{
  "d_model": 256,
  "experts_per_token": 3,
  "activation": "tanh_gelu",
  "moe_layers": [0, 1, 2, 3, 4, 5, 6, 7, 8, 9, 10, 11, 12],
  "balance_loss": 0.00228,
  "n_groups": 8,
  "head_dim": 64,
  "positions": "learned",
  "init_std_down": 0.00494,
  "weight_decay": 0.15,
  "seq_len": 768,
  "steps": 6493,
  "dataset": "wikipedia_en"
}
Below are experts of layer 5 (counted from 0) of a mixture-of-experts language model. Rows are named router (the router's row for the expert), up (a neuron's input weights, with its number) and show model dimensions 0-255. Each number is 500 + 40 x the weight over its row's rms, rounded and kept within 0 to 999. Numbers have three digits each.
After each expert's rows: "gets" lists some tokens that make up at least twice as much of what it gets as of all text. This comes from a sample of Wikipedia text that the model never trained on. Tokens count by the router's weight.

# expert 33
router:488445458576459481505526489520484526516549492473474465507472507513502514490501487404464505494430503543530518465490526571544463509537509502463474477435524391588526535500513521528483503483517556468518491558548470479529495523484499473469461534505560519471511521505462495466463517445481497497452547494440533531455547585486498458544456524539541505508474503549508498495549491539463592473522472436459507602486429498444483514547445475472571560501494536524469532550498373404451574452482465498549485496455480530537561499365494511461491457517512504493477537481572463548519509477490541413526444535550476488501524484498505482475496507519468523481476607509515564544458510515480475573533485555464520554535502510577465491481508433429423410531502525452502506533530492537547511606472436
up0:507454472523509467472476424498549493495484466442410430467505440489549533543412545552484469457486487496507544508528475518486483536481517463523508499493501469527516459526480483531558518458437561564451486432448482452539581556500522530467477523472525499505520528461491565472451462471570474531478548502517465532491489459510437481606537574580525515621386514486500507523446431563440476499557536505491459506592513429470503467492419480483553529510485497540491501528498488488485520506480506505510531490499567628517533437478490517497528557582528500487493431479469492457539477518452433425470508529549454466529541486521433512476485549487467477457472542485494512497510440506505518479565508565459521516500474456612520449508531477490559506458433479535496459513507562573490461519428496
gets: " the", " a", " The", " an", "The", " his"

# expert 19
router:480460486508501486515495504502462499540433459472556555472561538487515451451465442460485397568512442574506477592523520515493498451490543584494490466476546506465573510507546551505484478473543498463487518488492527505540488520491477523433552542532566501446473420449492513493476519492485511484507502402527555491478552544450482455511538548443519455560501437484574442484534544490500546537446489499468554533525455453485471476576453498485454484455523556547457547556519462514467502474565425432524518537458528481600563509436415507489476553501549457500491512508473506561459591550494529519512481523506515544482572445528482489537528488476535480461484552554521536508432535558403471557511444510510531522508488449544483467435462521451492455583516540463469445521573540534528570545499529
up0:502429486452474511510529499566490488488473472469473424511516469471532481526484439426461451448451425528518498564470486580490539449521505535535501525482513511488582514540545596538507490487506529480485497499494407478574536546513516511472524504501578489462539498483442554460494496503500462539447488435499599500509510508489455380493526505523531498498426470506506487546604577598529559508473453478503528460552460440535507482531440509530548570509515478542463538542521458457460533529541472461491524607462490498496520462479471411512482524512509511442493568530513493531501460509432489433500501458540525483469488471445522523512508577464477464501484567501492484519419499537433510543548418558518444497485553410552529491389499494474448477518483492465491506457570471487511554565528498
gets: "6", "0", "9", "–", " R", "7"

# expert 5
router:481465538539482438503480543541409513441488500457520478533496528525500498505487520440480425492476515561496529498530531512477493472556485542526484471456497498548492542529485504503475506470590523527534474493548522522609556559494508560507531535575661464534498477440396539507487501486459509462475495364449535530451505526533463464509470597485470490516504480470470570477529555540523513525488456514432496511547471490516497552565407536461504498476432503521515545547476481433511542550581458472483419530451481564561529582473472487523422497528572474434489528505534579496433540449488480453480446518521541491498519456467526466511512527501498517437519540476563492519467513486426486571555477511501523479526555469488504474497524472493454522513487580453501524477575483480474500533504437
up1:526511534529441443490473483478455501518518488505545499553453472559428468382390470559498508554428496589441549483541538516479459475535492471487565470516549553507527510548610466542480514453505495534518575475479498516551527555447514554470478498502499494490534482448481525526464528477465536485521549428542537549490466564460527498493513477475467510478516446508455473486463444488432498499509474390509479551508494505515418494483421571504523539594519505480536509483533473527489466457493491476522472507475462575494463632477491567476479492505530459505549537503470486495468501454522503536492512488468530556500413526489492505483483451496451579419521512506409518490472508535534579464521438457576476505454494492524477530488473517511442481477496585530515500498541573485595490461571573
gets: "9", "0", "1", "2", "8", "7"

# expert 28
router:479476509500502467508500448531523491488442474470553438461481547484531465417442476466467420516451410557517505491492473576525544409447508544459463494494560479482523490522512545449492499452518468450493535455533461474512521585506521466441571495573574485505554487489497568450460471456460507529473544426543535435513492550397497468561523477505562533564436485482428441521503523459491526512513539574506523484518471472510477553559493494457472541468587500525496572531542474474461508474524502522491479562486533490512513483454473505481527470518573493432498533471527522541473548482519573482529503464523484578478546439504542509563532488485486477459500579517556564425383553538472553533549501530456455454475476515561518474476461486434485492539499483489472525445573456518544507573425478
up0:415507490487512560472451496486503511514516531472476502516556523473497529475485481404511462485523534550487488533496479524562479474450534527540483479429490515491505414533497545472486590474534557485561463478554467540536515487613454620561491520522523469544516495448483535525546483488487500426497457453485514508439497456545472464527559514551498457484469429534429475494584575530512506487453484505473486513555531456469552561548488513488537460449444491618535576507427495486446517497554532471480441518494560566492531478433532430488442490469462505541463529538520550473377498464471530538485506550537523475503563475489528508452522518532556430521468522488522460536462547544489430560521475497456544544509517477459565522437448450501542493506446510472597531523508500541490492543505438
gets: " |", ";", " /", ");", " —;", ";;"

# expert 55
router:461521479568484506503536501547456522513461481493499494469531498510500523452501490523512440509481523517460514488561504554533440452461533511440583463485562495547628494515472542530467510511571521450470553486545491467516515607490521474487478542482512469520512519443503562530460499476474527537488513401469563532447544512475471381528475541552520473493492499414452494531552581518513575524441540459475601489497473507498447512489524520412450490498470490512509602507536475506466532494549479487542539511432465523525507559511407470508489469464607515475453594482451505526487505479517522517490520454519524543463500519469480523507523479488565508477520522521518503509493473595423553510528487537487528454464443324556508455482510551472515459562507534485495497449508476499524553516435483
up0:471528522524548554508500531484473494489541513497544546506601452399519454528452406475484475481511455483515575495536455488566501427518600498553413556481478508474446506507523503463510501520570493557476438434511465489498500522455501568511437546480501468516504493552546544444504495524591498553471454522502463464510448530581494474441576438568528446521508484535529504450505496575498505494459509443450491441528489494487529501515494526451483458466490526479509530544502446496442531465506514567473546510546412532542494466487451493537473495499450528490458442482557496484473523541506554516584512471487443497492558551473505552509583580484494479457554506520505497484470512543489568515506512509544549426498516415552553433501438490516521458494418585485499543476580483559407512532532467
gets: "al", "or", "er", "in", "i", "ar"

# expert 50
router:494461498480473522475432492508471507508514471502516523474499499528551445462434481450484495524436462504537496505523492540480482491437456486534572497463570471544551512531503510582546552486584533528547483465546410468538485602493523423486480513486550507454548471452461575491505568475482502506456477471518489483528515529490479487556548527488513447466473471537465534469537506540599595469505454582499564598473493492545490471603466502502538488424579474478535536585521426427449557474508486464543555507443505531489582517368478488498578462494536478470471476498553517540542500417503516488480459482522447531449494472605473511508534482502523478510437540438519532563514480482474532517480504478558482479541454447552542490424542507476525452529479483440505491502518494499511517526467451
up0:511477456508490463510452440550482473369480492489481446492467512525496485424565465556533488465490522521519627545481470490474472475491546558476488540520504521504503528561531457436518483450545548500504483481500568570505508507484453490522498519471512533537488491526564489524547470539533489510538507455503497548446538545426516491489530577534513431530425552450489526447479456529494523501490522446423533501496455491446568463476501449429548502487390481479456532522487421483590469485495520545527573507496519480451491444519529520477472543514491481400504531515498530451509516603541446464458506506474543444494528576443421463521518557470470484481463461540533456509490507494490601479556528454509494471523584485522523406507442486496489591481474477525476507577458464532509547451459561
gets: " was", " is", " to", " a", " were", " are"

# expert 42
router:495438489505493484500490528486448523503470479473516580475565521480514455423478426454507391565497455582491469580502506531479489452485545572509497501480524501456579535524515562518497518462496478475499541482527539471549504543484468530430527520522568461496481419452512528514442550506477515508504535398524570459476547555406458430525541548504505451576471423445562433478540549521484546511469473483482536529502481522506514551550502496462489486431521527487479528537507451516500515524529444399515529574437525471560538520443430494476470540519533463511508492481484536560501566526521543499511503552529495571462556463545469475547548489513520487459492522563512533495464510556391484560505446550514532501510493407527461472427441529496486467590510551475494484524543531541537549551486532
up0:518472478464433451459475522550502460554575490544504486476548486459471507477494522463548479492464506492525495548540490550427491493483485533496511560510459509596587526499470494511490455447470447487490516461492440553489513504400556443440513465544496514453498446430553502484517552491469421533517498423413558521530542536524509405552513521542607491507506523495512530464496506454504575554520495539458540455484534519511423505524461537549409530486459539510420550500580372518551550560492477485499562529436479498531499501509453464478479447490458540564467494508481478456449460506564555477466460479499489509506540421532458507490518469515523526507533519557446518504444554474425463505484499448465487555487540453576557517465543479454428494559523477517553481470530508534517564455521512
gets: "2", "1", " m", "6", "8", " —"

# expert 23
router:462458477525495492532481517492441494505430485472515559477558524509519446446467490442493392559474436542496482603504541523512499436491558570501479446483536505466585508530514529519497483461521503463504543496527539470531489550507476558414569539526579477549507487450503494507489538563508551536505527396507551483475537552455467438509526543476534466579467435496548459481550557510497548520453497449464542521520458449498503495537501487489446469460521529510460551566530472529462524503534443419536481519464507470541561505443409484525495527505521452535488506501465553551497563541520549518528486531495508562480570435530504500542549500510537491443446526580510528492463529557405487553463453510503543514492479406550474450425474501466502456557506553449480472542563508556546563568457514
up0:433428485577451470508506485516484507424535520466500510511461450584473530402546456525546433535484536534483544449537468538518445465547492534495514520459566451509562471472484507569524516463513545550552518512492514437504551521468520457489522521523515462438560481517433495520405508501530529519440579436488498470480494587401567504579461506479507539548526431447475499499500490457517507477466505433470538557429456462535447514555486502507493521533549502527479544493547413536491496487516459485487544468463480525464573526457434494515541504559503497453489506545531545536514625516513461508519550513541464529439506505518444537513513442555447491528421616498525543514474494535484524528523463543450496487509514419517511471458536536512481469482461540440526438514560502506509546456565442
gets: "0", "9", "yl", "id", "ik", "ach"

# expert 43
router:490448502527487505550480527519430512532472444455555571448592511492498460439464462428464392538472446544497478557489498527505500453493527574496484477456538535480554474523530545493504479457523509448508547490521524476550496566454519537401542529505578514460489506430502525481479512544510484515527516374497541493505550538433462416533535524474516438545500412458542444474559546504484566540430496492480539559495490520491499474548471496485471481494554544499466522597519471505471527507549465404505518535470518491581541488441438495501464556516524452490487508514477539531473542512548509519498515549474509558504530453560508495549528477511533499467488548538558505477456535528419498558486441516495527498508486416529482449425500514444481470578498543400483489491599540520544546549457514
up0:480462499503486544501520531492520497485576449402511487449457524525547432413420446500516500503480482518498444541500473530430430516547455533544525466500505481550536562506503503466509505410497507452556490534510531509485465530484521424497525523495492445472543471446546427478477513467518520490467402499471536492492452499505524488522440544511554515533493479446475539582460500534533534455455527456462554454541538471443455421567499482549527498435495518497537497492531529487476573568466479443517540513479556549539539473457450439540456510461530513422494512514480525557438497482527610494490467426584507442450490542506534492586562441448483454397404580483517481548493539471466542496479456497439533511570476483516534490475500474481563520487489542490463451473490557470515568506551502
gets: "2", "1", "0", "3", "9", "5"

# expert 32
router:512443530562507523486511490528498508567470481485535440489515516525486463464536470495472424585465447568496535618525520548451469424509418584460507503485575525483544476511522571486493523440531504506483511504542498481525526561537448523452537597497561484464505498449480522428475526444507517497450530468517479511470519541419446478575504508522550523528460473403487484504537512496533494506431541527441506485507448491544470545552466508494484483450501461478492535554493467482483529496525452471516446537454539478479551542436534511563440469484473442464469501456581503561442488546525577440508454492552482545404521432504524460531545587501559520445521544560548582513455476501454467541520502548492532469515472490489474500436486456430470472583520493464497543462505567572530514552501495
up0:546464440475525516476513478546466520483500489397463450486535456508511462444502543498487460502599504551492475571533548462477452439593465476569499428435489494535565504533501511537555538484547576515490446478494576503550531489506470542551510512511529470491494540446517543480539548469500470495460488524428517506488465456575436492486479514526515460500475480514477597531543490534561501435399478501450499462495477526522528524585481521494623448474443535528542555559510510379485494501549471457463505498439518517500527591478475472475449459466493510427548491457485493501568534513529483521545444544555486443455469480497442467552504547505503508450456564539465590584484501517462493556511523494452566436514506494477545538496513483419474510544531512467497471520495537555459538472504513
gets: " |", "|", "-", " –", " -", ":"

# expert 8
router:465477471509525477480458469551408534518481502474478511474548464525587498483518503477466392505441436561468484525530543500490503459462520515542468496441533498525497485540515518477486529535514473509476497522611539475556495581495477547482487465570689543542515458466436561492494525514465492453479486414501521460512543519524501450552484560459519482565524455521449550447565570553485540534469516502471557553429420519550496467570410536478562506540487515505527517494536458513495539519553446494521546570450443491500536555480473513512510531493533473467480542471509548510536601459505454489505462561492501530489550448465532474504491501504438486484424502497515495508461535567418509528513461495558459484491567436464519471457495453467499450547554563503510520468485484528552534524542486
up2:496510393584470592498500497537490502453440457525458484542502556535495462468526497485474518476543566513471432476519511503529512451505483497523505542473562478491492551500543454526542588449474507488480565476493521489551514481513559499509502468498497501493518467526458493526494495526511482552519518486529500458434503541526516491475496494509507542470428515559554553568494539418524477505515513463485470449518500494512509481465444498554483478546470458430524535427505526520460461467479479606436490498394497597506448597462530514535451475497550548460550555453471503488554405476459466473524499416486505423522409469507482555532503456510525513488560514532487509502542427506561412528584533500512451469511434472483500516497530447498443515495463599550516403594503418503491508464485431
gets: "0", "9", "4", "3", "5", "6"

# expert 11
router:492469475504471551509512529509453482529470432455528539486600509502494458436452469416483367573465450559477474601525519509499521466489543581530514467491537526455582485500520554508516478485535525458519547502537548464546532558500497535417544518528567520485479467451499503527493521493506524511492558406526551489522553545484471450507554521497521450568477428460540440517541548525476523526470517453453554537483477480498498504539485468476464467443499514507474552544501488540471501502549510412509517528448483488546536539447439486524487490504524449500498449466494546587511549521515535512505460535489515525498583451493481470559551517521533459482472549556525544475456544562385493522515430494504540518490470407534458437417468488429481465566488561472496477560542513543511556552425508
up0:556474450513477530445427454504522535595473518482428498452546467499522485540468512435484456520557436523485505582501543553476514474504540531541444523471429421527503475546491460508486516465433557478547400500570481517495517531472522474486462540569503548539554510520503561486511558485504454543500490514445523505528504495564480435516535507502586559423514514565501436495523512530538511503491443511419433466463501453501422510510475512524481493468545542565437491552510447479512531578552437466493492599478469481512496478501541506530483451447526484478509461504548462535487541461430549470432513501548560428517488444456483575526508529538483555511450549518543511520451561464469527524499475423480490489432537500531469465428509495452442519584583543514533439497554490513547543494495462
gets: "2", "ot", "op", "os", "us", "at"